Below are experts of layer 4 (counted from 0) of a mixture-of-experts language model. Rows are named router (the router's row for the expert), gate (a neuron's input weights, with its number), up (a neuron's input weights, with its number), down (a neuron's output weights, with its number) and show model dimensions 0-127. Each number is 128 + 24 x the weight over its row's rms, rounded and kept within 0 to 255. Numbers have three digits each.
After each expert's rows: a language model's description of what the expert responds to. This comes from a sample of Wikipedia text that the model never trained on.

# expert 11
router:167103075103102091108139144145153112083137156137154141146104168116098122087133107123142145105114143118087142135143158145150097152168099137157158154084165119117105163135167163125120175140167125182106151104096115158081122120137094138121157134173121129086103122114116103131123114154134147136105113102126144105132159084098149175114093098111100169124093120115125111161167122087129113109116
gate0:147127107153128116102056122149162130071125117088105141112147134129135083167121114118154147163125182096132097163095130135122113139152148138120114077168165138093101112131137144158119126124105123110102097140095122107130089115134108111079150138146143104114146108134152162133132135114132146160136062152144148076151137122129152106090131144128116203099128109150125125124155124139109101114091
up0:095150059071124118097092132128122145123157160154105112119114130128124143144154126131162136155135130085118122106149149124128155090151156158093126108161153105123149112141117115132151128118140102118135133095125138138119130151140104120088122149095172110103164117109146128100177144096147145131148093162147111121127102132104125105120141105152151165120108133122133171131164090143136140159128
down0:125139174133126167102108141107113128161111159102138138127107126134106097113145161088152154102135104079118139131092153136165169097103107104137132132148114105143131057151142085135156129154145138125067083109140170122145139139132099138174113152149119146123095142094127160122134122136122154143122168154131093121173131163081148111115154127139084105116139156110119143101140151142106144085136
gate1:148117168144098106133126147137101136134139075109141096159143138099074126088125153106130109125138070118111126112085148119144165124131135128109098156126158118146119106152123116154106109136152127134127148124119174126158130116116142130108100118144123147146174124139083153122112139083121090133155122103126113106108112106154119107106114107165160167099126109098152113099111160121118105128095
up1:102118108081149147126141137086172145165100163126085143119138132131158133166132137118105148163128194132121110126145101172106087144136136139143153108131112123148123154125135139124145142125070141130161117122135127141107105116138107125133174114127121106130076109126178109124146110168132153121113120111149132144150127170111150141111147122099097110133137099157107106153121107144114167101130
down1:101115119083171094135145146142095116205119116144138108169136147115096114084163141129119125160110127098086145081131157167130145087122154147130109155090130141168108107110129115134109164138128152161132140110109109113189134140154108110110140108130130148150101112167124124170114148152187108140094094141125128078150116108151133153090119118107123158108100091103108156104096153148110113175101
gate2:185115113134113124127130119111128141164074160116131169162177107121162145161159146107107139092159109143108122145143131121122184151098149120115125167071154096156124122163110100137148131113141135135137129122158117101108128139084130106145119071115119145159106142142147082133165138160116135111103110099130185157150100104150103146114128130122096118158137122118113164143123104190148128135145
up2:074113134133151144091161120118136111083152125118114099115085158121108088099089110133156127166121138136152140130107153132142045102130107155144140126187057139109127162109155151106123108152098123145132124139107151134136102108187122147142134147106124133093122116133126132116112090105187104121157102129123097118103140187123141128170113126164141118089120127118144108124143141095119113152103
down2:142169105121149133105120151136130148140145114135144129130143120003112125156177114122114133133146144149100162142131135145155145151162121144095125155114132159138141164100098114135141121131154146115109146135099104113104132113170104107104180116129116161150107142118164100131130159139140108077144118108169154127127113134165135141089175124135114131157112122114130143152112129179119111113164
gate3:122092090123128113149101152082130120073102110124124093111107140143089107110138128131137119125152157168138145131144116147129163142149153134149124091108121152154163129123158132129156130105118130131166155129117146116143113128159104127118182147110131114147118155152140158147103088119060120120115109113113131091148174097134113112171114133116156127106148112090138140105143113088107152080154
up3:117143163171151113116131120150136142139141143143118179184135101110158112130127148098103129127100141111125122123113194123119137104117134111143072143144138122135092136141128077111143089105132134098096080133124111152136140134114122181124106117156137163118062111130120156112122129142164126110109116079138129145152117170110131135106127133143148130169149174104104116162127114138140156157105
down3:145059157133111135131128109128126110124129109141070154113124156154152105130089119176163118105128136151144093140123094097111149089116127090116131086144129137134143093147107108116128125080080140109115119138159110122161145141110152058116098147086116114159128136125131165115102119112119120154141128100098091139122138150125086101106126118130175128133147112170147134102106106114125143127126
gate4:082138104132118119127142117136137130169155142132165138177157107129107091073102157119113133124132129123088087115132167156140151140129121127133123141161143145117123076143133108156164109127108146160152086166119101159075143114189119133130174078119116139133051132140099084125127103134124127140132137141110065110129113130150153111116125118100143115137123158141107125141129126110150133126206
up4:163112151126134133111137145130136112092093117146091128108111160145139175209121107116160123142119129143142156129146106108133112118111134153124163143121110103121102157108143163113109131132119132089101177111128135107152120126032119133118107163144112158133196140115145143127123156137129131126131106086135189148144146129112108146138107163162107142106133090114165119120115106176106123152064
down4:087169136141126114066153165141135131139167126155129144137134085058123134111184110111139143161115099148109111132118157122140123168134167149128140143116128148161123116067096159115115114160157134159143176131093136093131119135114117179102124118129085121140114137124112097131110121114167111120138130173132143101151123151130146101149104122136098129149117126141114145135142164085116149119184
It responds to: Pipe separators between cells in wiki tables of scores, results and lists, plus commas, colons, semicolons and sentence-final periods.

# expert 52
router:148095099099105099104156152156151132094149163159150144149098163112108095098143097137154155106103156106100155152155154153155103149148118154147155155102150105110096157112153156108109152149159111145087151102101102145096104098147104150103158154156104150098100113101103098113110104159145151146125110106103151104149154099100155158101105100099097152101100105102128109149151112101104098108111
gate0:144125135113121150087141125147141128097122128132144130152181155109144111116113190122105138170122123118113142111116114114106052147150117116141164119100135116125152077103096132109126124134147114127159155127114147145088112089119119116133071122116126141119089143165129112125122127112171160128129101089141106125116099146162138101155097128107104147184129155096127121161154106082137166101121
up0:094109104142114105154126141137137141171134128148137113099050110150094140140124073128157106094136128126149106137156158129159199098096131171120105112148117151139100173152136119157126111108141149121111121124159114112165138161161134131134171131124105113130160136070132147146123101142101103137118155168122135122134139114096116139112143136117143122081133099145121147117100125161123076158125
down0:139087154121141105144140137133117131112152130119163162174112110108109135099132114125159124161121119152089144148115159189107154126130163121123128167128076121110078130087162161116158133149128138071159107100132139167109135160121181156176171111112144089085125102132114151062138061129132125164158135168190181141134109150144147136144135124121124136120120128112103061108111127053122099145138
gate1:089122123100124128069140156154102146118127098134109110112123117132113096139111118117077119126128108118165141059110121167152152093129112157101149143168134172140074151100106147130128140166146147123161106137131093098094120132130120141134127089137104112101132112115113145110175100161170173146141169133111121133139114100154131133109154087094153156119109117142097132150159124100124120125122
up1:110141121122129105115143146178137139120077115150139093108126117093191120093154132126084122131127130125113086131155098133141111105138083154174096087120128170139128129080130149092116106124125121157123149107183099126119114109174102128164129126181132138120149109087132153129138129146153167092134100150133100139136163094142147142118157094132156125125117106141142109097145127161117119106118
down1:119099178153125150109170112101107096118165135152119108130136138084151144111124100141121111121112114147136145110177135114142125154118112108137152113098127156145159129083120146152125117122159162156123178146126140129132107114109115114143145137118096115134136142119103150126165130143165105173129138138143157131158133114103142137119136117157100116098149109151134142105158151123137135160111
gate2:095117151160129127123138164175155127104137104127111141114132118136107135163090121125083118118140122144111149136122155123102114123163152133129148136063118129146134103146125154150124101091157102116101132098136129119112104136134137091152137114130115118145129115136169146126145157155141095122126092087099149115125124119109158128173125128178105159105125090094147131079163118160115112098102
up2:158119117129085168094124097155135100128145128134121184175148114154117104138135078113148118139157097139134104114127130143165113158136137121125133133179144099089092134121141117113142115148109141154139077134126146105148150101129127145151127118111142158144116124163098124135145117148155121105183128133134113131136131094121157111142115129121100158193177167131131127139128167133096132150139
down2:105135106101134140171151150142100135152135143175119120115130092165098099117141114143133108133093143162150121122092142100117121109124142107142100102103119130114108152130151113192158121103095145112132113119108137158102146143110110082135143127113149107140146112071137123160125141094123093147119113141141082123155130118096180125162147148125089174116133146168153127159112149141102123110167
gate3:158142159105111149163197115158097130140138074156116132143120171118165120114176069146186118104111143101187118169167090103116112139134139124137142170137141126119145109124132140108115117135152133142122119136105135116187121115121105150105107174108115093123143125116129109126148140150109141140176133140129148141118124087126137181139116104106121165133130105165134122169123144145107154130101
up3:166133152131122143184182127144085131117134098129104143162149146093148132117123096118187138119145142137170145150168114138100136165123137114133106174136117119137159092105165173106123108128167140144136113110142119137166157103125101148112100180112094085145153145097125143103099157156115123148184137130135155164136142094075133153145134083083125162155136115147149121125146133136108141124089
down3:114158183141129121185115088135118127188099111156154128133124138174140131143129155136129127126167145138138130113103106101119138141089135121120133099120170108164113154183144057173123108104079157127149104158131127121117078105140151124117150121109159154151113141114158163168086120122107133097130143143136118125130097116080082138134121115135149143118112144135106115136135140150121187101119
gate4:115103151088145120128153145123137146112147160110121152154112128079125117130117107136140146161073134106138136127135099181169137128129151135131132090130147125125103171108098131113120090122165119131132135143125161125157106113199129128114130116150118087073115105112148158103154143086162128127117164085116159102089096106138113112128151116129134124126136162059162146143133130087111149114088
up4:136137151155114166112142123112087117160116116170115133125087115146100134100148066109131139145155084131141134129102155145128125166093117131181092093146147122183123094084131157116128086121138113158138109140114107134177153121130130096162137107091104137129113128114072098141087115081192166148139154127133150148134113131150130096132157140105145122104134149169105145146137088106094177116105
down4:117147112128128155123135127104077129083111119114105128116075114126155098123149143144104123120194156144147123091103090108117145137154113124095149104144150133155121084117131148142159130136054143099117088178125148103158118120161149117148103157119139135134108077137117202110123143099124105071147149117134120094108095122144127066126149120153140150105136119096109110086073088141097116144109
It responds to: Punctuation separating table cells and list items: pipes, commas, semicolons, equals signs in score tables, line breaks ending rows.

# expert 32
router:149106102108107094099157156161157163113157149152148139162103145104096091104152103139160146101114152113101157150150165147149109146150111156152152152110148103104099147106150157111105145150159109146119152109110095153098110101147103151100147144142099167109099109116107101109103109164160149140133116109103150105157146104108154152101101101102112149105103106106128109155139098104103101110111
gate0:152123113114156155123169188143096129131126175110098149127170169108159105177126101123122152126096187112076157159177105133105123123118153111153146155111120133173135151125118139136100129109138125136110130133136075132117150117106113118096122161101126180118119133155107107117120159105149149135095097136126070114131142090135131144153159159121133094125124104129097147126136116155114080114151
up0:166142085127148142130177195163121138137107171119110163118163137127131108162115101123102157145106171128072137144146132137117135124117147131149139144087118112152140157119086133137118136105127099149144106147168087119109136124111112107103089136080134169148112106143103134134162149110155115146116121102115105127142133120149133091146168152128140078100086120143129141142122122166113076105130
down0:108135117119113099113136118140133104165132089107129114128142114145175145175154116141142145123134121130132087159101117116138166119114107149117149146124136137135157124131130111153122116156140112127105158159132153122127101124166132123164117158171131169120173115138113177158118124169140146116157174128137130085104092131118113110158101113188137104149149162131159136124161110168124125072135
gate1:126182101153166142110137201164141118147119114147126127147161114112099136078109135116088122110142143120112111145132196102142108059126126128127140158183142153162140112150137128148095137140126143107094094150121154107128111136157063106136098109136136136132094137125104142111137132116142133128129124150104165169126105120122138089123120143097154126162113140114131139148095121115162171130133
up1:108167128137147122071110162139150106128125105139093145125171109146102120117120136112086112090135148133134102106121182109152125077127151148130141132161138130180125114127155150136115133131097118094131105169131137124069112147155076097106102122142161113136092130158109131114135128110150142117134171139136174165101115101126118069147134140118154108136104126142135141132117120112123195141144
down1:106155153172104134111124118118084107074106139086131119097147091148106099098123124142113134115128073144102132108096144113125097134113139174153117121081137157085104116121110142165091133119081128097171161122117135164121132105131125094103110109144108128136165141119127142124114150141131177105112081123115150141123118076105127109144171173113131134122172098129155169135162185130094117153144
gate2:117156163171109160091160144165108124135155116121126077108116108114145039141138126116109130154101150122139154130090203136115115140067146123115092174156133136129071095153139127124131158117154098141127133141127114145107108151098143141133118136115095153137121135146157151132108195110118154131096139142134155158147163087122113130162136139098131084143159128106148149131125132166129102137109
up2:108141088126137125112113141130116120147122109133123139138106144120125200093129134119148123130167126138030090108136099148125114095124136148144165120088131167129153142105120137136093107108062152137150104094133178088112114125155127095130135145137106170090143118110106107127141108158150116151139092134118115074144141122126146156091112142142144169146103105143125136125144118132097150164100
down2:114113128112156096148130114092139104097136141121128092160146130134105080168148120115105133113103096100159143156108135108160118124117106127076170133122151069093136125113123125180161129158134140118101082092114127146110118183139195098152129113104148155131116116156145141111121158109110107109152096117160139137117133107119156163132088150118123080070090143169144112122130129125135188141121
gate3:108144097115158131066108172164199116170117126113130160084125121133128119136066161119119069165137119146131129137136185132093136152107129169150100148145106113115097178133117104137124128141113123103105142088125122158120113188138096119132128092122151135131086134119135161128121123143091143101111151093169148132113141159154102085106149146171152132113136150134143128148136138118110142152119
up3:123152108118142144117125131149171088184130119138145162109105114144133094154095159131124083166106113137158121133167161129109151124094135179115111138101117142111118173143109134141113108120114126094111166132121123125130122192149101069126118088133167121130112127110137149149140116181147165136134124075154142120085149143151115107159181112195134127130159179134147120142162122129121154168100
down3:124107144135108131127108130096151086138110153104149136136110143149089104119139088123082114114139150127129130138151187167192095122183130050090130112102114138123131134141082111150120122123118146136080130085109111132114156158133136119102134103146132171109162144147137092179153149174111136119090124089095139119095098075142139130094144111126168078151102138105133159124106151190116126128074
gate4:086115107148127097118135091154152137130157129156126102113072146109116146144116097130127156137126125095095149109061142164134126146129138137148053064150167134157127137133130118113110133122138144122125138101134179108142123149155097137156089102090129130124144125124129121108112116173143112164084154132150173118120172140120158117129132138139127145075105093150108083171191118110089110077110
up4:083129145092102115112104093141148156136099126106144106100139133135127138149098131138113124126137114100075166158092108087129152122155133117102141096170143136126143105141128140122090153097133136155076120130138138131132109165107144138144084144136128174103160137179124113207119110158099074174099165095106155157125115110176145148089114165183136161142156153118129139162142101107106137140123
down4:146102162197172162120137125145136123111174152116176133113092143133106079103141154130098094122110105120130117089131124089095131152120131144144130136126108171138117138123106146125161128129130128095117174145148137118129150115102111115148111084098117099143114120091149106111085163144144144149100087075114134125125105147116097094144129128136107088101149132122094138146075108197142139152129
It responds to: Short syllable pieces inside foreign names and words, like Gujar-at, Shahid-ul, Celiloğl-u, qu-it, Christch-urch.

# expert 36
router:153109102106108097098152154149155139112150159154157150154105157108097100101151101139152148106109156105097150159152160153157104153155117157155149153103157105105100159115153156109112147134155113149105152109100105157101107103144098155105165149156105155103102108103104107111110102154150148142108106102103150107149153099100155156109103109100098150105098107112130107154153107101108101104105
gate0:155134123124142159106145117129136135106101142109133153120105128149103093144128105162099179146141109169139175142120191120086127122130117183165120116074148101095136166136156144153081144111134067119181147129096123161119133164122152115130146125113115153152095098104115111114121101151157121104116103068126137197104136121094109125131134171139112123158123112110167099130141113079117131137141
up0:117107184091112107160152146083095128067143104123118102106135145141127106142153112106114133096109126103154106156086160138130153130153132138089129144158138129135094145185106137142099139132111136143112094116097139168161131156154085077128080140107102122100154134132104113128139155102139143095109110126108150092098127145139141156153151151078152124120116167087130130150111124142135102149170
down0:125134136127165102095116067129160102116156142084147141120122089142076177105131133086081115108143152126135097133124083157132127120140122114083120113095068144129115110103164126150129144110149120124109108177112104116146161091152114118101149134115127135166112104139158158136112117125112109100162102175163124112145147127107103108130110070142105099132140132138115153182137110134174144126152
gate1:155104127089139134112157132158113110170070157137112157098138143130161096130122085114133127130133168107161148149119156102176097183123127144165147142108140146098155163117145132116127100157148081126143141082130147176122126135152149137104145121114113154121142121090121131096120147147154180098143120133089138115152118106099131157131121113106153144141117139074124107146096135098116175102132
up1:131138057104129079143120149147072115168105150109163185124143123079085135083161135131172108158097104097131149115101181123107100168127147106135157110149151096151191101119137104123121126145120101156112124123136096127117093100139132123116112131176139134102137131150140139163134138134106151100171122120123167123131108101162161117126138148136147104112132158150181132127143161124141132123135
down1:121122085131102165124162158115101135143105129104131099120106114151136115100135121103100153171157096116127148153155136116116087133126118132113096140138129142110103132102132149152114102124116135082100166139121135146138129151116153129125129135118113100181151114138149087150139114128179133135117160129109144125147129126094144135102114155117152151105080158127124081141100133121134090119154
gate2:117103118112117114108123131139141136079153174117166159155136104158093133076125105144139112097118110145118130135114153090153087095145121120133135134128142114114123133124105151124099134145137110112154170068131154102103120124164086098121135105140094118111096138143089135130133121125132131145148126175098128140123108089196147153149117121152124122180131078132129139126102154175124133111065
up2:136104098150071137106141128160147123112099146114161141127151103130132105098114119139138100085146098165172170167104128118143093119123100099144149133129139120132147109117110140122156147142148125163157180084124158104135113124125109135151117119131122113093102133140129131138131141098145124151112152181119124167152113129135139176178139122117109143163121097117115127082152147211104168165086
down2:110096127098169131138149114134084114081166129144120115133122122084114063099127110156166140150123099147139136115124122117164142134120167103114145073139189150159140145137084122156108148130114147133128130078114115186127169154094160109107109151120135146108145125090130090132124101149141123122140131169135135126154155158168121120144149114097152126116132137133116160134141146126130138134144
gate3:121144124132140139148119199133085117139114127143130114129103180093104105112144134144157093091111110132147168138134163152132104121109139118051105126132116142128140109133126167121149119123093124136101104147118070147117157099135150123150170161171126090095148142104075145142120155119125186139149107150102124124132102130129110135110122091137086146121153114117110134120127112166098131162105
up3:143122125132129115141146116177147122130161171144143132128133088135152147128107104128122121155157084112126069136135114106121121138151126142168136155072146129164066137101145101147124138127165136128154131124118180123136091126166107135118112137118143174155109125153187103113113135116123133108092117160095105159148153172150106164137095136094159113112081115103125125139094129131156151070150
down3:161156150132185104110135128147128156115150127170097143110134137136126159157132121112125120124077101121083097109121197090093111125108167145103064153117094114113115125142151139151112108112128096125113121122112128116090114125165142133155115133119089152092156136126120142106110128122114165086091141101107168154138109151077113152127134133100114141095145086118133162167144133117156099108093
gate4:148119115110162149117102100104142130125148118130057106138157193133131125112137155143099125093142139116146157100146208130106176136121129164086134147131118122119083137132161147152140159137081121138144104100159166116136136108139140122122111103111094131123119156063103097102137148144110145151113115143138112133145101114150122111132124168150121139148139106113129138160149123128135102140144
up4:170122125104180143133128107099117136127139127102075142135147168138129129111145137138114099092138119101144131115134188140119191136112093167099110166095104135121070122123128131159141148139082122168140079122168180126134118110121142129093103097113107127117111133069118113108127158120123138157126137117107100143140097091157143101116124130165126150160157122114137141173134125117135131152119
down4:107128174131108104157129125083091120121107149174090127143129099166118152110137091154128150109157138135176153142129124106126118149167079163144164119145170100123091084123081107141116130114129146122173125156137117122145153162115104107091145088149136131127168151134165116129128133161104104159154083146154098181080129119124126099169128128154150088141116161145134151105087172100116187135135
It responds to: The, a, and and table pipes in stat tables, plus line breaks after infobox titles like Single by Kid Rock; also -ual endings.

# expert 58
router:153106101105100093099149156151157131106147155143157150149100155105099099099150108142154153105109149099099148162149157152164098155150114150152149152107154104104104155108153154105109143152155116147104151113096103155098103107159103146105158151154107153104104110105104103113105108156154152151109112103103152109149150099100157154101099103105102152102099108105122110148148109099108101102105
gate0:118138120080150095124135133117124127127137111171125120075089140132134099138122099084135145111144130123116127116182151147136141114144132140144145164114149115087135153116135127077134110130151125127074133158133144118136107135155111112159130107151100113156105105126130114178089116156185146123096144136123135121115104102114131151101109175123159131125112118128152117109131130094108074108112
up0:133130140088081129140071145113129137096140136068145104136156128119143101079141116162142117075123133139092129134090094120108147160125118133162128104123133171174187120137109135183131094110104136103118146124082104148123116100096129115138144166139132154134145132103136142103140132135120153129131111114105101125137145128147130126133140111108138138074183139087142108161104139143136124154139
down0:109133137116091119111088127127123126169121122134149137164048127134120131125165157142123137118119133157099110134161117120095083141146129118119124106116159169105118117123117102101146109115106147128079103094121115123180097119152090134147091106156110139131124104107117105183078095121124115128157084132134099108083151179116127165137110142104126126129113116130128161112129093111136181130146
gate1:115112114120118141110129123151178121096077164135130105106118109116094156101131117154098160104152099122072136141175161107100115138175137131156142119127141138132085163117162168163135132133130121135100164105125129121105134183135118110106146130142146140095075097152156178130121094146150102138123118099100111140111128176142123105098140131146126152119142134141144122178107088078104110091135
up1:123155120116128127113117143153176090112090164144101115109140115132088164089122115149079157102162113129085132132176139108126092135183129122162144099134139138130117172132163165142120112143105122153090156116136126127118133161129120131099145124135130126075073095129136169106123110136161129120132130100085099138139120164140117094137134118161113158114149112108145111175124114058092120104097
down1:137145166119166110132082073154125102119108142128125121112109125199064116138150199143093126130147147182117153138129091108138150143185134153110088127145140123145103158127152088139114136122131123099140088111104106110119131128134118120124103101137151139092090120084126122120121122144154104123096111135152159169126100142136132129117172143124132138134194168128125142111105107125094118164150
gate2:149093098090108101125101118156117138088156118129131100153117107126104115130149096126135143081146140123075158118129141123111124142135122156125121147108125143123115153102146196119086132113141147142140178087171091150129148169107132153121151130170117148106148157123071138137132134129155138095121124091123126122112118109126170115125131139151117083136132141154163134206089156058137144119120
up2:103117115127142124147150148118121088099135162111124157112124142134089165153107143143121144143078135107170170119177109117121110128147127127145109104125107102128138138139186115120117114123146092126129154147117139135128089087108126183152164166128111113169131149104081147131119148181120097088099121124124110118124175146112137117112109143109122111147146135128149125126132128119133212112120
down2:103125126122174158105109164128141130113151155156136083128094118111150131128146112139145121180127137117167152122096157151125114145090091110111171107099148118117142137117084162139116123123135144144135142136167126118116185102103102131171113152167143159138141089127115130099100146162175121117088133130157132114094118159093125107107108146155127144147080146145103146159123059145105127111118
gate3:141117097089104096139130124198171119129171161135113118125147180120101102123108144128115175154142156122128110116176202129124124122137108144135140130105133124134080083136159111131137129096158125109150149139156129125147122091091110131124114117135135153172105113115112183133120142134180141130075141120120132114114143137109131110144124128135145133139115089115105133135087128155142093129156
up3:152144111089086139162133121170194111102167139129121099101141168120108118151117145148120151158136148115161108142179207119116114143144095137103125135099163127147071102148140105119120118098157135116149167127148142126117139096091102111105104102129138143186116118117119163148124116116170142132089139118121121097114119113138140103160137141135131113145130104129119132136082132152139068131142
down3:139134137107109105141126114119112196120135121146100121137155075143135110123142179151159117082150091127106104173121069111111118114110093155114082131132139103100125129129144114101113152157151140110149131123094137129138134110151164091140120122123147126141106131150092149112150143154158110103137132110149115123109137082170148112113105105069172125068130131151144171178116144166110161124150
gate4:152120137142127130072123146122141131097128088110151109173082134134109114089179127120157126088162111134090123141150188121173147156154181141151144117106162077143097185137095140117104152123085117120144119145129125148158126128091138132142164128139110132101085089118095108139127114153145137138104100099136113144143154118108129136111135137105113147104141109128124136131132137118117107110149
up4:063119116130100127126126141133067143153166080157140136134139112133121112114109155123194104091160131128084134123168122154113152141140130111141152129145198109143109196127149137135112115119125141119126149126159163136158115135140138080169127172111107152117138150137114129125117099131143116129129144163149132110158181120149143090122108108099082152141109132123125103152094147131123099080125
down4:144129142168141159144166148107129097129155134118092065119181142131091110125113148106121141086101127099096124137094148113130137111133170130104140156144123099136121114104089105158132145168161083162109140161126127120125138146133113095092118131104123170190129151115126098166128179102148176125132156126127160130129099191158089122126163102129080094153136124109098147143113130144132127105158
It responds to: Prepositions and articles in prose (in, the, of, with, between) and pipe separators between names in tables.

# expert 14
router:154108110105111100100140155146155113108147155143150145148109159104102108103148104136151143109102164104102150142154157158149104157155124144160150154099147105101107153104148159114109138158154106153110160106096091146098104106167096150098143150144099151103106110099102102110103100150158152142137111105107153107159151101101148145106102124103105154109106101092126117156150107105114101108108
gate0:131132162171153149167144133152135124133087090128143135151096156136170147159109137122150154119107121108118101103151107137120103081122140114085130111095116148128151137144115093138114142101111130133150103122116082098126095128128125120128132108151112129106115099122114166140133106104132104142104146079151096083154143080093147123129139119148098160129144052111139137168139117189136110107137
up0:131130192126137152115115088096073120095126147149141108136147126129079187139148101150167154131132144149118080144146177136125120125124141136103050106176109138112097132158116133131090118116133147143153142130153160131148132168160178138106139154132108170150122151121172160118150126152164127098118129087085118160119131159110172137158124131124160122152136132143111087114129149151117120128078
down0:095106071149096123163155151124156167167147136123123112146072151145124130108150142122088148135098158115159107147096127183137084130092123133166130118106151157114102129106177111122147117143132083162110148092106116133108113137132178168143158177161134109167155110151159135098111109106155116119142122077116166157124141162110160144113115131084128158126089137087125101127125130116123129119108
gate1:139118153089108135104141102162078124110091115142114115144149135120129095112162129150152140133157145119117154113146094104117094118116121152102122154095105102128110120145103127127129154125105132135137124109103112127159135110150147094107143101125136153115150093116128100144120166129093122152087128131149186132135118104092102116090145144152115127173088135105096142150162116171129088145137
up1:132124078178135121141145174090164127145158114101135104096102110141133155147106120140118138118106104118144135134105174145144135122121113103140128119160150122114109132129141134119150133141155110101108148121130126154128105160134126139135137118099126131122156134148107140127131076149121113117140110128061066143137165147127153141159117122082137103097163176159148127091087152094140179130120
down1:097143149121137069110120133162157117174081156155164162165107112090102146098079092112160111146141134125148137139142110106158127126108101144149155168120118102107172171143152127148153141141137116126115129089121119138123121130172107110141133127179109080146141084160103110116125141130162164114180116121137110104146107124104105128085099140123119185121117114109093091132111085103124109101126
gate2:146158190189166098141138150167113099101172067122151133136156132127120079145118154132136118125108148117149129110096082115130118149177128114161138140131152109138087185124149179116134123142107111151109153125061078136125138126141143145118137088153131160103124109105106151135123131123151195105120150113115151117103119113136124119126125127133139143165135132110085102154149110143154081146105
up2:126101134130115111130078082152141093115108176144115129161145122145154100130157132138093117093155175095128170123118110111138154158146129145176133133072114123129090159105127097142128114120078180094145167133134153141090135128128108098120149142129107143157166157184146131094116127109182130098081108174106140108116113161120128113101114129126161156156119139146095150119126138133110128126176
down2:151099133114139166150119087117081135137102137127088162145111170121118115124161090137107111121169157137160180147139122119135166129115131154132153114116092134158113136140154139127098126143114118136119167115108114109112145131135143141089118102087094117144153171116103094126128173085104154155136086145093100097102136160161119098138110145181122102115151121123085108122173119139127106144159
gate3:142118144141116107124102152116125110128118158133121121199135118101084127144087138100154162129133207134122146092094134119135137126186157123132134141110107141118150142118108089135113167123118135112111126139160046130159113147108115099111152105153145153116118125104104134144156145125106113129119129120122132161109136147118123118115151125159128127132136101152142143120121131141163080071131
up3:120110132127159114135106132138126138156123137139096126167107126122145077115174132122122188159138136146094119128120155176114145129110118170112138125104145105113099133143175154126093152124132128116146137143117169130165111122116102137138113112145096138123106161113154163139143178127121127108114095131127138134143131187127181160133123136132101170112112192132166120127138131111112120143124
down3:114099139098128144140107129156085112140118175167098085143145123138139146126128140077135146104087119151112165118085156141131145111131106123153123100106110098109149106123108102129147127152114131117130134109112141124147092099131121113123154123147144130131144119081156127122134124129092123116132160121129112154104121099124176142132181109179177155122131091112107139148093108140148155091123
gate4:112124102178107125125142161080113115130123147130147128098108112126158156116109122122130124101112138128147122110073161136160124160079118120138130107057159125125102191119122142125116131103096132136154161140105111125112090143179130144146132125123103101112129112121101103137104134161133145132174126123137101136096118082166137125133179092151091114114139139121132131110177143108124121125101
up4:172155151119133149125112080158141144141170108136115098114109130128103089099137107136122101138127125094093123093091166089104124107120142157124108136146097136139103107147171117145141147159100136128191137149153142118149128116139167108151129152115130162132105164145103113144132109138108159130147136171121120104146107187155112127123101119142109075113127085124137115123125176180132144135162
down4:122108123142104078097091153098106128138139115174138122137153122121153109133122142116123089159135148128151197191165148145156172141088120096151120106137111098142102136093099127149137096121107127157118123156149161152125130105161122101167081158140123119095131134133125091102087117092142133129132146168077105124150154135168108108129135160107149136164117133136131157133132125154100143118180
It responds to: Single capital letters starting names or titles (S, M, R, H) and endings like -s, -es, -us, -ions, as in st-ands, Reev-es.